Below are experts of layer 11 (counted from 0) of a mixture-of-experts language model. Rows are named router (the router's row for the expert), down (a neuron's output weights, with its number) and show model dimensions 64-95. Each number is 128 + 24 x the weight over its row's rms, rounded and kept within 0 to 255.
Before each expert's rows: a language model's description of what the expert responds to. This comes from a sample of Wikipedia text that the model never trained on.

# expert 5
Description: List dashes and prefixes. Dashes opening list or infobox lines like "- Headquarters:", open parentheses before years, hyphens inside compounds, and negating prefixes such as un, non, multi.
router [ 94 172 108 119 149 156 144 159 143 112  90 116  96 125 127 154 125 115 173  94 131 123 121 154 111 104 126 130 178  99 175 149]
down0 [141 143 108  80 111 132 124 104 114  93 150 155 120 184 124 116 130  98 119 135  99 190 146 148 121 134 102 139 158 153 155 130]
down1 [110 149 123 150 148 120  94 157 153 142  98 119 145 135 118 127 126 132 112 160 116 120 120 134 142 140  85 123 118 132  71  96]
down2 [152 117  95 133 123 123 121 131 115 148 154 122  99  79  92 124 153 142 152 107 104 160 120 122 177 142 142 140 131 128 118 155]
down3 [ 91 121 142 121 124 146 100 129 120  93 111 126 131  56 122 106 146 151 133 139 133 148 149 136 157 115  82 134  92 160 121 116]
down4 [132 136 106 121 157  66 131 134  91 148 103 119 128 136 151 119 200 144 145 108 146 123  93 125 156 111 110 130 171 164 154 123]
down5 [124 159 134 147 131 125 104 116  96 120 206 135 114 132 119 115 161 117 171 146 111 117 141 130  91 120 110 144 160 120 129 153]
down6 [128 125 100 146 143 103  74 112 143 125 183 118 117 143 140 106 125 132 111 133 131 151 152 104 147 145 100  95  90  99 126 137]
down7 [145 115 125 134 108 187 145 117 135  98 141 126 101 170 151 179 123 113 119 122 115  91 125 121 164 101 133 131 140 128 178 179]
down8 [139 110  97 111  90 109 136 172 125 112 179  98 125 145  80  99 124 182 133 129  90 138 155  92 108 133 164 136  91 161 130 148]
down9 [106 155 155 131 119 141  76 149 106 148 128  61 110  96 126 106 116 128 169 105 100 166  84 136 139 118 123  93 129  85 160 115]
down10 [129 131 120  91 108 119 126 112 139 138 107 134 152 109 122 116 122 108  82 140 128 148 135 128 128 159 112 130 133 126 103 165]
down11 [102 152 120 110 174 160 106 173 117  97 132 137 124 135 142 137 109 111 140  76 132 156 137 137 162 167 114 106 147 139 138 149]
down12 [ 82 141 100  89 151 106 127 151 157 142 133 140 162 153 118 176  99 134  75 187 157 105 146 156 142 133 156  94 114 160 133 126]
down13 [155 124  81 121 113 109 134 115 120 139  78 154 155 126 144 128 106 170 112 146 154 128 126 156 123 124 142 133  70 148 118 144]
down14 [144 128 138 150 128  71 124 134 130 135 109 154 160 123 152  81 126 144 130 142 109 137 130 143 104 132  76 122 147 123 131 104]
down15 [106  93 132 126 131 162 140 105 148 111 104 125 104 166 128 152 116 170 121 144  92 156 146 153 159  64 155  92 142 137  94 107]
down16 [107 137 102 103 147 102 139 108 133 160 131 146 155 108 136  79  85  64 152 144 111  89 115 115 173 141 136 176 125  99 112 127]
down17 [ 84  83 147 118 153 146 157 166 100 102 140 121 151 113  99  89 103 122 144  77 143 131  80 147 120 123 133 133 159 130 134 188]
down18 [127 127 184 110 117  62 160 131  89 140 145 157 144 130 156 140 130 137 157 115 106  92 100 111 108 133 123 134 139 151 104 142]
down19 [124 131 125 135 137 113 131 133 189 131 123 162 124 174 137 115 127 141  96 131 174 130 138 155 122 183 145 155 150 112 125 151]
down20 [136 101 102  97 118 140 131 131  81 182 127 114 130  84 136 154  73 100 119  94 139 106 121 129  91 135 117 130 125 116 120 119]
down21 [ 98 100 128 157 107 139 182 135  91 136 126 123 117 145 139 114 119 148 127 126 132 102 137 134 121 148  62 144 165 107 132  82]
down22 [129 123 108 165 186 122 118 108  85 146 147 129 109 129 144 167 177 144 128 167 144 145 114 118 153 111 113 137  98 118 142 146]
down23 [121 114 115 157  88 134 122 117 115 125 137 127 175 148  60 171 116 149 128 108 125 137  95 144 154 147  88 132 148 108 171 123]

# expert 7
Description: Opening quotes and brackets. Opening quotation marks, parentheses, square brackets and LaTeX symbols that introduce a name, translation, abbreviation or citation tag.
router [120 162 103 134 147 153 116 179 162 124 120 110 105 140 141 130 129  92 145 114 128  98 127 123 112 132  96 126 188 100 149 121]
down0 [ 82 161 119 122 143 162 100 144 140 170 109 173  91 155 142  96 150 139 120 154 125 128 101 159  97 112 117  88 122 155 125 114]
down1 [155 133  97 130 139 134 120 114 143 157 108 132  76 127 158 127 117 113 118 166 145 112  61 110 127 170 113 137 141 188 153 126]
down2 [113 117 108 132 144 106  67 109 155 122 129 111 132 136 154 141 163  93  89 119 152 106 110 108 109 121 124 158 107 114 137 113]
down3 [146 150 105 118 123 118 142 154  99 106 131 160 170 163 150 129 132 101 126 127 138 119 151 132 136  66  99 128  62 133 110 171]
down4 [ 90 166  96 128 135 152 119 166 103  99 127 116  90 102 117 153  83 150 129 114 148 118 130 121  91 166 126 128  91 126 139  93]
down5 [128 180 103  85 121 122 152 167 128 116 140  89 123 117 129  96 130 150  98 180 179 107 170  81 149  99  94 135 102 154 138 116]
down6 [ 79 108 108 162  71  74 137 135 139 142 122 160 157 107 109  93 137 140 144 133 172 160 108 144 161  69 122 141  86 106 139 102]
down7 [159 122 155 103 118 137 170 108 134  92 130 165 162 105 130 134 130 117 150  91 104 180 125  91 122 135 152 125  75 130 126 116]
down8 [140  86 158 153 105 143 110  99 125 145 127 129 148 155 153 144 160 123  70  95 118 158 177 153 164 132 119 136 147 123  85 129]
down9 [102 141 132 140 148 152 108 129 154  98 115 113 163 164 102 148 171  88 138 153 114 142 123  97  64 125 150 166 150 124 174 154]
down10 [107 130 144 163 115  96 128  94 146 106 128  42 128  91 127 137 108 112 147 112 110 133 147 106 147 124 118 132  93  64 122 163]
down11 [152 114 100 124  68 145  98 121  99 100 164 122 149 136 119 117 135 167 100 121 122 114 156 127 132 122 147  91  73 142  99 146]
down12 [150 157 152 117 112 127 104 140 149 113  97 135  79 147 117 120 116 104 157 131  99 111 147  97 154 133 182 169  49 115 155 175]
down13 [150 129 148 150 150 150 112 128 116 109 133 121 131  94 123 138 122 121 111  87 104 148 149 147 128 106 105 113 150 119 119 159]
down14 [121 128 129 135 143 107 119  95 112 105 187 105 118  77  78 162 141  93 144 115 148 142 133 138 161 162 111 132 131 129 179 123]
down15 [134 119 152 130 134 155  85 117  99 121 189 128  97 189 131 116 140 173 130 109 118 151 135 123 148 168 141  77 153 121 129 128]
down16 [ 86 114 113 127 134 130 125 132 122 142 105 137 110 139 103 133 126 145 152 168 149 146 105 119 101 144 134 134 128 124 110 112]
down17 [109 165 136 154 131 136 116  81 124 116  94 191 157 134 142 150 137 140 132 164  88 110 116 130 140 169 110 142 111 149 158 130]
down18 [129 151 136  84 111 106 119 133 150 135  75 114 112 138  99 120 148 168 144 112 126 136 112  73 114 142 109 132  93  82 120 170]
down19 [142 127 106 189 120 120 118 123  92 116 194 110 176 156 190 162 187 141 127 135 138 123 152 150 145 135 140 142  97  71  97 136]
down20 [172 149 142 107 130 113 130 134 159 151 116 153 134 137 137 103 130 149 110 151 108 108 159  78 134 125  93 111 185  99 116 139]
down21 [116 144 126 139 138 129 115 136 156 122 119 109  81 118 139 101 116 115  97 112 151  85 112  79 165 128 116 131  83 150 144  85]
down22 [104  76 174 144  77 143  64 100 131 130 134  82 161 126 143 143 117 114 164 111 125 139 115 110 122 115 174 127 185  91 119 155]
down23 [173  92 135 144 105 131 140 107  97 124  95 119 128 105  90 131 125 148 137 156  76  96 151  90 123 136 114  89 114 138 122 146]

# expert 15
Description: Place and organization prefixes. First words of proper names like New, North, South, Royal, United, often in military units and country names (New Zealand, South African).
router [100 120 112 118 134 156 144  95 104 119 112 187 120 116 170  95  89 129 127 103 129 116 116 142 106  99  97  74 147 112 138 113]
down0 [ 96 130 101 113 112 139  87 127 101 156 147 141  92  95 120 195 151 129 136 113 175 101  94 108 121 115 122 132 126 154 135 121]
down1 [124 143 118 109 161 130 147 123 107 123 103 174 198 110 127 120 126 114 106 101  94  73 131 141 151  85  88 116 146 126 132  93]
down2 [158 118 147 123 189 122 151 119 107 135 126 100 148 121 142  74 144 102 124 169 137 119 116 109 154 165 101 157 147 129 141 132]
down3 [165 148 101 110 121 150 142 124 138 148 113 119 135 163 159 124 119 122 130 111 113 117 121 176 137  97 102 152 138 107 113  79]
down4 [131 118  79 120 113 165 155 135 130  64 159 174 109 154 120 106 150 181 141 158 118 119 132 109 119  69 136 160  97 118 121 104]
down5 [124 128 117 120 127 119 124 119 100 144 120 171 138  96 134 133 100 150 140 107 135 144 157 100 151 148 129 142 110 156 129 142]
down6 [132 108 146 125 172 117 137 170 107  89 108 125 157 106  86 145 146 156 150 164 147 159 174 113  95 129 111 136 100 122 145 144]
down7 [144 167 137 168 153 110 127 106 162  90 125 120 105 123 138 166 107 145 109 107 118 118 117 148 164 119 144 158 131 162  81  91]
down8 [129 123 132 165  92 122  97 139  99 136 138  95 123 108 122 126 142  94 169 108 145 143 137 124 134 119 139 135 129 181 133 111]
down9 [100 107 131 182  84 120 110  98  99 140 128 106 145 168 142  86 121 152 133 148 117 160 119 118 167 104 121 117 151 139 128 105]
down10 [176 132 111  99 130 107 144  99 144 175 115 112 160 153 144 124 126 140 142 112 140 135 127 167 138 120 144 158 125 138 124 147]
down11 [129 117 103 150 132 109 105 111 118 123 103 136 131 125 122 170 127  98 116 125 150 146 110 140 120 108 127 120 128 118 128 136]
down12 [165 124 135  97 135  80 147 150  99 122 118  72  86 136  73 113 114 134 130 111  93  80 135 145 110 122 118 149 136 120 114  81]
down13 [ 96 132 137  90  94 127 122 120 155 115 121  64 133 156 111 117 137 130 125 109 103 153 139 103 136 112 122 132 140 137 157 138]
down14 [140 137 141 138  87  99 102 112 118 164 152  84 119 131 106 145 101 139 119 158 144 121 139 111  77 132 143 127 102 132 174 111]
down15 [ 83 106  90 124 113 121 107  77 106 165 153 127 112 125 124 115 149 116 142 123 120 129 172 115 150 157 116 122 121 102 118 145]
down16 [156 128  98  90 125 153 105 138 128 145 124 111 143 100 157 129 122 143 127  97 132 150 130 111 135 145 163 114 138 125 125 106]
down17 [121  99 134 130 140 118 136 103 117 133 163 126 102  94 119 134 140 151 126 146  86 135 161  95 143 126 152  88 162 133 186 116]
down18 [139 166 129 125  78 164 146 128 161 130 132 152 108 143 132 115 130 151 151  83  99 171 139  87 128 140 132  98 114  72 115 118]
down19 [ 96 148 124 130 136 118  80 144 136 137 124 133 125 153 112 112 109  86 152 115 145 129  84 128  88 141 131  87 137 119 100 123]
down20 [ 96 115 129 126 191 142 176 128  93 146 125 116 141 134 128 145 161 152  74 132 135 127 135  72 110 127 145 139 102 130 129 108]
down21 [126 105 137 148  97 147 117 136 123 119 175 141 169  96 129 105 137 130 125 142 117 109 117 124 132 152 137 130 144 144 124 120]
down22 [101 146 100 131  90 155 105 139 165 111  96  73 137 163 145 139 143 101 140 122  97 108 125  95 128 153 131 135 158 147 150 105]
down23 [114 144 174 109  76 151 133 118 161  70 125 140 106 114 151 123 135 145 141 105 150 164 151 167 136  90 107 128 144 135 105 124]

# expert 34
Description: Capital letters, acronym starts. Single capitals and short openings of acronyms and words, such as D in DVD, N in NBA, we(apon), so(ap), sc.
router [159 104 123 114 142 134 122 144 130 167 111 122 108 129 139 104 106 130 158 157  65  55 126 111 134 162 122 127 154 106 144 109]
down0 [ 98 111 126 145  97 143 112 141 119 134 135 153 101 108 115 117 113 136 117 120 172 158  95  91 130 144 130 132  92 136 149 142]
down1 [152 105 101 159 171 112 141 113 125  94  95 124 100 181 115 129 102 165 127 146 157 116  97 149 144 101 112 110 148 179 109 122]
down2 [123 141 130  84 122 162 105 102 141 142 113 132 129 162  78 138 104 193 151 119  87 131 148 127 137 130 165 134 124 122 131 156]
down3 [169 111 119 127 103 153 149 174 129 112 152 135  67  96 101  98  90 152 114 125 122 106 134 116 144 159 134 134 116 127 140 135]
down4 [163 112 186 104 160 106 144 117 117 109 119 106 115 115  87 125 131 108 101 118 113 128  78 119 115  90  86 131 116 148 160  99]
down5 [174 118  72 150 135 170 136 153 127 147 164  87  91 112 143 116 120 175 103 110 166 139 153  81 161 126 123  93 151 138 127 121]
down6 [101 151 127 123 125 131 151 105 111 110 120 157 117 129 106 160 125 142  95 145 133 137 121 110 129  92 122 173  87  89 172 145]
down7 [157 111 130 151 110 126 120 150 110 136 149 127 171 141 115 148 105 143 113  99 119 135 120  82 144 118 115 119 182  93  91 137]
down8 [ 87 115 120 100 120 144 167 130 145 176 161  85 127 131 147  88 138 133 171 106 103 143  84 118 135 131 122 152 151 139 151 102]
down9 [114 160 160 148 135  92 138 101  70 109 102 132 112 172 114 116 140 126 140 139 125 109 106 108 106 123 119 121 103 132 143 145]
down10 [119 104 108 115 147 162 150 183 118 135 135 120 132 119 121 126 125 196 111 133 107 122  96 126 144  95 136  99 151 116  71 110]
down11 [122 113 159 105 129 127 116 140 152 154 127 151 152 116 142 108 119 112 125 124 143 142 141 139 180 133 102 148 125  89 118  64]
down12 [144 163 113 162  92 156 108 153 147 117 122 144  88  92 147 192 109 115 116 149 133 149 167 127 141 160  92 173 128  82 154 158]
down13 [132 138 136 108 111 152 136 147 110 148 124 147 129 145 128  75 141 145 165 100 102  96 110 149 137  74  97 123 141 127 102 143]
down14 [143 101  98 125 131 133 129 108 129 126 123 132 156 124 126 171 103 100 149  88 137  67 157 132 129 141  99 157  54  94 162  93]
down15 [120 112 134 141 101 146 134 122 112 116 109 130 134 136  77 131 148 125 129 133 124 164 125 124 164 151 151 159 117 145 121 113]
down16 [133 106 162 143 141  95 100 140 132 121 153 109 129 161  82  90 131 119 172  80 100 142  99 105  83 140 157 142 129 129  73 113]
down17 [171 127 154 103 141 122 142 139 161 115 131  99 115 140 108  97 139 129 140 169 127 163 142 142  99 169 100 129 196 121 109  85]
down18 [ 85 129  56 114 106 128 184  96 134  89 138 118  95 148 122 136 138 124  86 104  99 126 127 109 143 146  96 115 134 111 123 130]
down19 [147 128 159 138 111 168 106 153  97 115 187 157 112 155 112 134 105 100 147 111 133 114  97 107 128 137 186 102  71 149 164 120]
down20 [ 99 164 108  85  84 143 154 121 108 129 117 124 139 137 114 152 146 143 137 138 122 144 138  94 130 137 103 148 142 147 128 122]
down21 [137 135 109 111 132 137 134  63 102 145 109 110  93 142  98 112 111 146 110 157 140  90 119 101 101 128 169 102 151 111 145 109]
down22 [144 123  93 146 138 103 131 124  93  97 150 162  93 125 139 162 121  99 131 141 116 123 125 126 143  76  98 150 123 117  99 118]
down23 [120 130  97 141 146 121 139 159 145 172 118  83 129 150 122 124 122 108 146 124 135 123 106 141 139 165 113  96 186 140 131  88]

# expert 41
Description: Word-initial syllables. Opening syllables of longer words, often Latin-derived, such as inter, cons, ins, des, rec, as in "ins-titution", "des-ktop".
router [ 80 115  97 174 138 152 138 139 121 133 130 171  93 124 167  86  96 110 134 140  93 114 112 123 141 161 101 113 160 102 115 125]
down0 [ 74 160  90 153 118 139 148  99  77 146 150 151 136 159 123 181 124 139 154 131 116  55  95 159 127  85 138 146 158 109 161 116]
down1 [145 100 123 143 105 155 148  79 137  99 127 124 102 135 160 122 126 101 133 135 133 148 102 128 148 136 105 115 120  95 126 154]
down2 [138  90 148 166 105 142 137 155 128 112  88 100  99 148 130 158 131 138 161 139 124 174  96 156 144 117 156 111 149 128 120 111]
down3 [ 95 122 154 177 146 223 129 113 184 122 125 129 167 149 117 136 110 126 112 121 160 150  77 133 127 135 125 152 120 119 146 108]
down4 [132 108 114 121 105 115 128 134 139 118 172 120 150 144 119 122 131 118 138 158 130 126 106 125 105 111 126 108 142 122 128 118]
down5 [135 101 143 142 123 109 112 119 143 145 112 115  65 135 116 138 121 105 144 135 135 147  88 145 140 137  93 136 117 153 146 133]
down6 [143 120 112  78 145 128 133 130 121 109 131 117 143  98 138 130 131 114 185 162 124  80 115 105 113 117 103 136 133 144 146 133]
down7 [152 172 100 137 125 126 116 113  92 126 134 145 131 148  78 105 113 128 144 153 170 147 132  92 125  85  91 148  96 124 140 123]
down8 [153 115 131  93 117  96 123 123 101 153 133 133 182 133 141 114 158 108 145 146 115 121 145 119 135  90 137 128 137 151 110 109]
down9 [131 154 158 132 128 134 135  75 130 136 119 125 119 126 136 136 138 152 132 104  82 117 114 150 123 126 183 141 127 111 103 144]
down10 [169  84  60 110 125 153 145 141 134 113 133 137 142 121 101 112 128 152 131 168 115 157 116 140 148 149 149 130 133 149 172  94]
down11 [117 145 142 126 118 150 116  91 134 115 167 162 177 112 148 121 145 159 140 105 130 140 148 120  66 126 166 116 119  92 135 121]
down12 [ 87 140 170  52 114 153 107 130 167 162 130 127  98 116 149 141  98 103 144 112 117  95 143 128 101  74 139 141 118 139 143 129]
down13 [133 135 107 140  52  89 110 114 154 154 157 113 162 109 128 148 137  95 119 127 157 110 132 128 158 173 131 167 109 139 156 120]
down14 [119 125 127  96 112 140 167  98 160 144 209 116 157 140 148 145 121 157  88 105 111 147 128 112 145 144  99 104 130 139 119 123]
down15 [122 142 130 141 163 113 105 182 123 128 126 151  89 157 124 111 157 104  98 113 113 132 122 164 142 152 116 144 111 146 129 158]
down16 [ 97 149 108 120 145 135 159 121  93 124 148 111 104 142 123 150 115 123 130 111 137 132 119 119 102 120 165 131 116  90 122 137]
down17 [ 96  56 148 136 103 169 132 105 100 106 137 116 108 170 148 130 122 143 115 139 117  66 103 147 134 116  83 133 122 161 136 127]
down18 [125 112 140  87 113 109 148 123 130 133 185  85 111 122  96 140 177 117 154 137 147 140 153 126 111 151 120 126 123 100 131 171]
down19 [ 96 136 153 150 180 107 136  98 137 139 128 145 156 105 126 144 107 108 155 113 166  97  97 154 114 125 122 140 135 134 100 125]
down20 [103 142 150 117 118 135 133 144 108 141 139 145  94 121 132 138 167  71 122  88 116 155 113 130 148 121 129 122 159 135 133 139]
down21 [114 100 147 128 145 127 102 116  99 167 142 118  72 151 127 135 116 169 145  98 145 124 170  92 139  90 137 116 170  87 122 135]
down22 [151 117 121 107 113 162 128 118 123 118 125 140 124 135 140 138 103 148 214  92 115 147 150 128 152 154 144 160 111 116 148 148]
down23 [165 137 105 144  90 124 132 143 110 128 132 133 112 121 110 130 141 122 147 131 129 179 115  79 150 128 123 123 129 128 138 122]

# expert 44
Description: Awards and institution names. Capitalized words in names of awards, festivals and organizations, e.g. Best, Film, Award, International, Critics in film award lists.
router [144 189  82  99 162 129 119 114 116 126 113 153 131 137 163 100 117 131 131 106 120  91 107 145 137 130 113 126 119 143 156 114]
down0 [104 104 106 104 122 115 163 104 150 114 189  96 108 140 101 131 107 160 130 110 123 124 156 160  96  96 123 152 154 151 159 149]
down1 [135 152 134 156 149 142 167 146 107 121 105 124 184 117 158 118 138  78 111 135 115 102  82 154 154 155 121 108 113 119  94 162]
down2 [120 137 101 142  86 115 109 134 165  81 151 129 136 156  97 104 122 122 165 170  71 114 156 139 150 153 143 119 136 120 138  91]
down3 [107 145 144 116 117 111 150  93 154 144 125 131 102 117 142 115 121 137 112 134 126 102 159 132 104 120 132 112 151 112 137 110]
down4 [154 151 147 152 136 140 118 138 123 101  81 131 103 135 161 125 119 104 116 103 145 113 148  90 118 169 155 133 135 153 124 130]
down5 [130 109 115  86 177 128 129 129 125 110  69  88 121 121 123 146 128 124  97 102  76  96 133 137 122 130 129 110 134 118 149 111]
down6 [115 117 144 111 106 174  66 132 115  94 116 126 104 120  74 125 112 143 146 101 158 130 110 132 122 135 151 116 135 156 115 126]
down7 [162 165 104 105  80 149 140  91 122 156 147 169 142 130 117  97 113 152 145 120 148 160 113 149 117 110 111 120 124  83 145 149]
down8 [151  98 132 107 154 132 132 147  86 144 149 134 122 128 105 142  94 131 111 131 133 125  95 108 143 118 140 129  87 128 170 172]
down9 [125 150 110 110  91 136 130 140 122 179 114 110 104 177 143 124 156 107 118  77  55 150 118  82 136 124 143 105 127 122  97 120]
down10 [181 202 142  95 194 139 121 130 116 132 114 134 100 128 157 156 163 109 153 124 146 134 135 149 140 139 146  86 114 134 118 140]
down11 [106 136 145 172 144 125  87 121 118 129 122 138 115 174  94 133 165 120  85 152 138 124 134 159  71 135 178  91 116 119 169  92]
down12 [148 127 122 108 160  96  92 101 145 161 137  57 113 137 110  88 106 123 121 135 153  68 152 137 142 143 129 153 132 159 137 115]
down13 [108 138 120 125 102 156  93 142 144 119 130  93 128  86 148 179 145 124 115 151 184 105 185 136 181 120 152 142 113  85 128 118]
down14 [124 138 152 110 120 131 111 121 172 123  80 162 108 125 140 156 101 140 143  70  91 120 139  90 134 139 156 101  94 135 136  93]
down15 [156  89 126 131 128 132  76 100 165 136 143 117 135  97 109 127 158 147 126 143 128 124 103 156 112 149 138 133 151 123 118 113]
down16 [133 151 133 135 152 122 120 140 126 114 106 145 147 120 166 182  99 177 119 113 105 103 131 127  97 143 116 125 121 144 128 112]
down17 [146 120 176 201 153 100 125 144 114 147 115 100 117 140 156 125 135 177 184 140 117 138  99 172 166 109 135 126 109 133 123  89]
down18 [128 132 111 122 143 129 128 102 117  95 133 114 121 116 136 116  90 159 148 108 121 139 144 135  98 109 131  89 131 127  91 135]
down19 [160 139  75 102 102 110 157 172 116 128 105  94 118 137 157 147 125  84 116 104  86 149 104  80 116 160 145 164 111 130 104 113]
down20 [147 141 143  91 140 151 165 126 158 125 138 139 113 126 153  96 143 114 160 143 147 126 124  69 115 147  96 108  90 141 128 136]
down21 [ 86 112 161  81 181 109 152 151 127 114 118 147  91 147 117 138 103 158 104 152 104 135 143 105 138 105  82  92 112 115  90 103]
down22 [126 132 121 118 161 117 123 132 152 105 145  96 112 168 136 107 125 127 122 139 120 122  99 153 131 115 127 165 133 159 163 186]
down23 [101 132  93 135  89  96 109 102 146 139 147  88 140 122 107 151 103  92 119  91 138 125 140 139 152  91 106 133 124 127 109 100]

# expert 22
Description: Title and name pieces. Capitalized pieces in song, album, film and place names, such as Port, Fort, Love, Dream, Camp, often inside quotes or lists.
router [112 136  99  85 138 153 155 128 122 118 124 187 104 107 128 101 112 142 127  93 108  79 148 137 121 167 117  85 130 113 171  88]
down0 [178 162 122  99 131 130  92 110  89 167 130  96 159 101  79  98 123 116 135 135 111  95 142 114 147 154  91 194 107 129 133  92]
down1 [105 130 127 103 167 126 191 117 126 149 116 112 140  92 100 140 102 151 130 110 105  74 126 110 150 149  98 163 153 145 133 113]
down2 [153 128 147 135 148 145 174 133 171  98 145 135 141  91 146 164 115 107 132 127 104  93  89 159 136 138 156 113 153 107 113 143]
down3 [148 140 148 150 107 197 105  93 102 149 169 129 104 159 140 136 154 134 140 106 138 166 107 170 125 134 167 184 139 149 117 142]
down4 [155 155 123 166 120 133 202 126 114 107 149 129 102 120 107 110 123 131 101 132 120 134  72 111 145 132 149  82 157 129 127 120]
down5 [148 152 109 140 136  88 133  82 140 112 134 157  95 140 126  67 147 126 138 107 167 140 158 122  95 110 155 156  96 118 167 149]
down6 [134 132 104  89 129 154 128 131 136 160 145  90 119 153 153 112 124 142 127 132 179 152 136 137 137  83 171 135 198 115 127 113]
down7 [130 141 121 101 150 123 167 130 109 152 125 152 132 148 105 136 126 142 112 102 116 187 116  98 125 130 132 113  86 100 151 125]
down8 [155 138 137 137 124 140 139 121 131  96 105 105 142 107 153  83  63 121 152 136 167 122 216 148 124 111 174 106 116 149 111 139]
down9 [155 161 117 140 118 123  86 103 123 117 106 160 135 130  78 150 121 120  64 109 125  85 112 124  91 111 141 109 140 114 111 125]
down10 [142 145 118 128  87  84 113 106 136 128 158 100 114 127 131 124 159 202 119 159 138 123 124 167 119 108  96 116 109 125 104 136]
down11 [139 140 164 123 165 128 145 133 125 145  97 119 134  71 216 122 120 132 154 135 135  91 114 112 175 112 121 151 139 164 172 175]
down12 [113 162  97 132 126 141 115 123 117 146 116 126 109 160 169 130 120 117 149 122  96 131 144 113 122 148 125 129 141 125 110 129]
down13 [153 140 114 113 149 155 104 113 140  95 118 141 115 113 102 145  98 123 158 129 111 144 124 137 128 134  98 101 154 138 137 155]
down14 [119 110 148 139  89 110 156 113 120  99 180 134 125  98 152  91 179 119 155  75 124 125 146 155 123  93  81 141 159 131 104 167]
down15 [136 143 143 172 129  77 136 110 100 158 154 127 121  67 144 177 141 129 140 119 137 149 126 103 127 115 101 125 130 123 139 135]
down16 [ 73 109  92 152 151 121  97 131  91 153 105 103 155 139  89 124 165 116 141  98 141 131 155  83 113 103 151 101 144 113 106 111]
down17 [137 173 155 144 179  86 107 126  90 142 134 126 153 191 142 171 116  83  95 132 109 164  86 120 131 142  99 123  87  85  99 119]
down18 [107  88 103 126  99 124 134 117 135 132 128 140 129  55 109  92 137 152 117 141 140 115 132 102 157 134 164 116 126  85  98 129]
down19 [ 95  97 106 127 155 144 116 134 126 174 158 138 146 124 105  93  86 136 107 126 119 160 130 104 126 152 111 103 164  97 162 115]
down20 [175 157 133 120  90 190 110 126 143 130  71  77 119 134 106 144 165 119 146 157 112 112 116 140 156 112 150  95 182 131 118 119]
down21 [134  92 150 107 146 172 108 149 146 115 172 129 124 126 112  96 141 146 121  82 166 126 109 172  90 128 120 105 112 133 146 177]
down22 [117 108 149 122 161 161 156 128 106  95 151 130 136 126 136  98 100 140 122 132 176 123 106 127 160  96 132  62 156 149 106 133]
down23 [148 149 154 181 108 111 124 128 105 103 100 123 134 100 163 123 119 162 160 122 119 137 104 126 109 125 120 117 182 147  94 117]

# expert 11
Description: Word-initial prefixes, foreign script. Short word starts like co, re, ex, exp before a hyphen or stem, and Cyrillic or Arabic byte pieces in biographies.
router [102 167 102 165 125 141 169 134 133 123  92 131  88 121 145  91 137 135 126 117 114 117 106 146 110 159  98  79 137  41 173 120]
down0 [107 121 118 155 180 145 147 103 163 138 157  88 107 140 135 118 100  97 141 124 133 115 103 144 111  81 190 109  81 130 139 134]
down1 [136 122 125 135 125 129 152 159 171 137 124 114 149 116  88 175 163 114 110 139 103 149 117 130 126 134 118 138 123 127 197 101]
down2 [138 124 153 121 114 100 157 164 136 112  99 133 137  82 104 120 105 133 114 129 144 117 104 131 137  81 104 204 134 112 154  85]
down3 [158 118 133 143 132  92 129 122 149 134 136 145 154 127  79 156  97 143 116 114 139 146  94 103 118  96 138 140  95 131 121 143]
down4 [192 146  87 166 139 137 126 147 120 161 111 130 137 127 136 145 181 114 140 102 152 133 127 144 105 130 129  90 150 139 116 148]
down5 [ 86 151 154 157 181 168 140 180 174 144 102 112 146 142 134 107 133 160 157 132 134  86 100 142 138 109 136 123 110 109 137 118]
down6 [106 126 100 110 150 142 160 197  99 136 154 241 106 131 116 115 152 146 159 159 118 115 117 127  80 140 149 103 114 100 113 114]
down7 [150 120 142 114 177 111 127 133  80 110  91 150 147 126 148 111 116 156 184 137 101 117 150 147 100  94 101 158 108 131 123 125]
down8 [125 114 144 128  92 117 165 116 103 103  97 148 144 118 139 120 104  94 116 130 119 130 143 122 140 130 129 124 157 103 110  95]
down9 [141 150 124 119 151 125  93  70 146 102  90  92 139  93 127 140  75 138 145  95 129 118 139 129 130 159 155 111 164 182 119 111]
down10 [128 145 185 157 145  91 140 135 122  85  76 118 151 109 151 126 161 151 134 152 117 144  89 109 113 171 157 176 143 112 114 170]
down11 [109 179 128 116 153 106 114 129 156 148 143 133 126 127 150 117 145 115 156  82 139 132 122 111 165 182 106 129 120 155 136 137]
down12 [181 140 109  94 155  64 102 151 127 113 127 106 122  81 115  98 132 117 123 127  83 130  94 133 164 108 123 146 164 103 146 168]
down13 [155 155  85 145  98 121 147 137  89 119  90 121 132 114 128 145 138 147  95 112 132 180 152 110 102 155 157 127 123 146  96  94]
down14 [108 179 140 117  95 101  91  98 117 159 137 138 132 123 116 151  96 124 158 125 146  66  95 153 153 133 148 153 139 156  93 106]
down15 [112 139 143 155 135  90 147 111 141 140 147 140 145 101 147  99 122 101 118 139 162 133  54 130 164  90 167 147 103 183 186 138]
down16 [111 139 132  78 137 142 136 163 157 142 145 154 129 144 107 204 109 170 131 134  96 118 113  89 163 136 150 187 134 104 123 141]
down17 [206  98 142 147 162 121 106 111 159  97  65 177 133 131 121 125 112 101 116 136 150 130  97 113 122  97 140 136 118 148 101 133]
down18 [ 82 126 131 145 151 134 140 126 159 123 130 146  68  71 122 140 127 119 143 151 129 137 114 145 141 156 128  69 126 137 138 108]
down19 [143 134 118 128 124 124 141 111 128 142 138 145 127 172 183 155 104  98 130  86 119 151 147 109 162 106 178 119 156 143 158  94]
down20 [149 168 146 127 131 144  87 103 142 153 112 133 105 126 146 150 131 137 128 148 124 116 134 134 185 104  66 150 116 120 111 104]
down21 [152  89 147 143 111 103 126 152 141 113 154  97 169 123 119 109 176 152 162 140 134 121 116 178 111 139 109 126 143  70 131 160]
down22 [152 155 143 124 139 154 122 119 158 154 109 145 135 151 127 152 166 113 161 117 153 172 166  90  89 105 163 128 104 143 142 163]
down23 [113 118 144 112 139 158 148 135 124 111 140 127 142 198  68 134 169 142 130  90 127 114 145 135  64 133 142 145 128 148 129 159]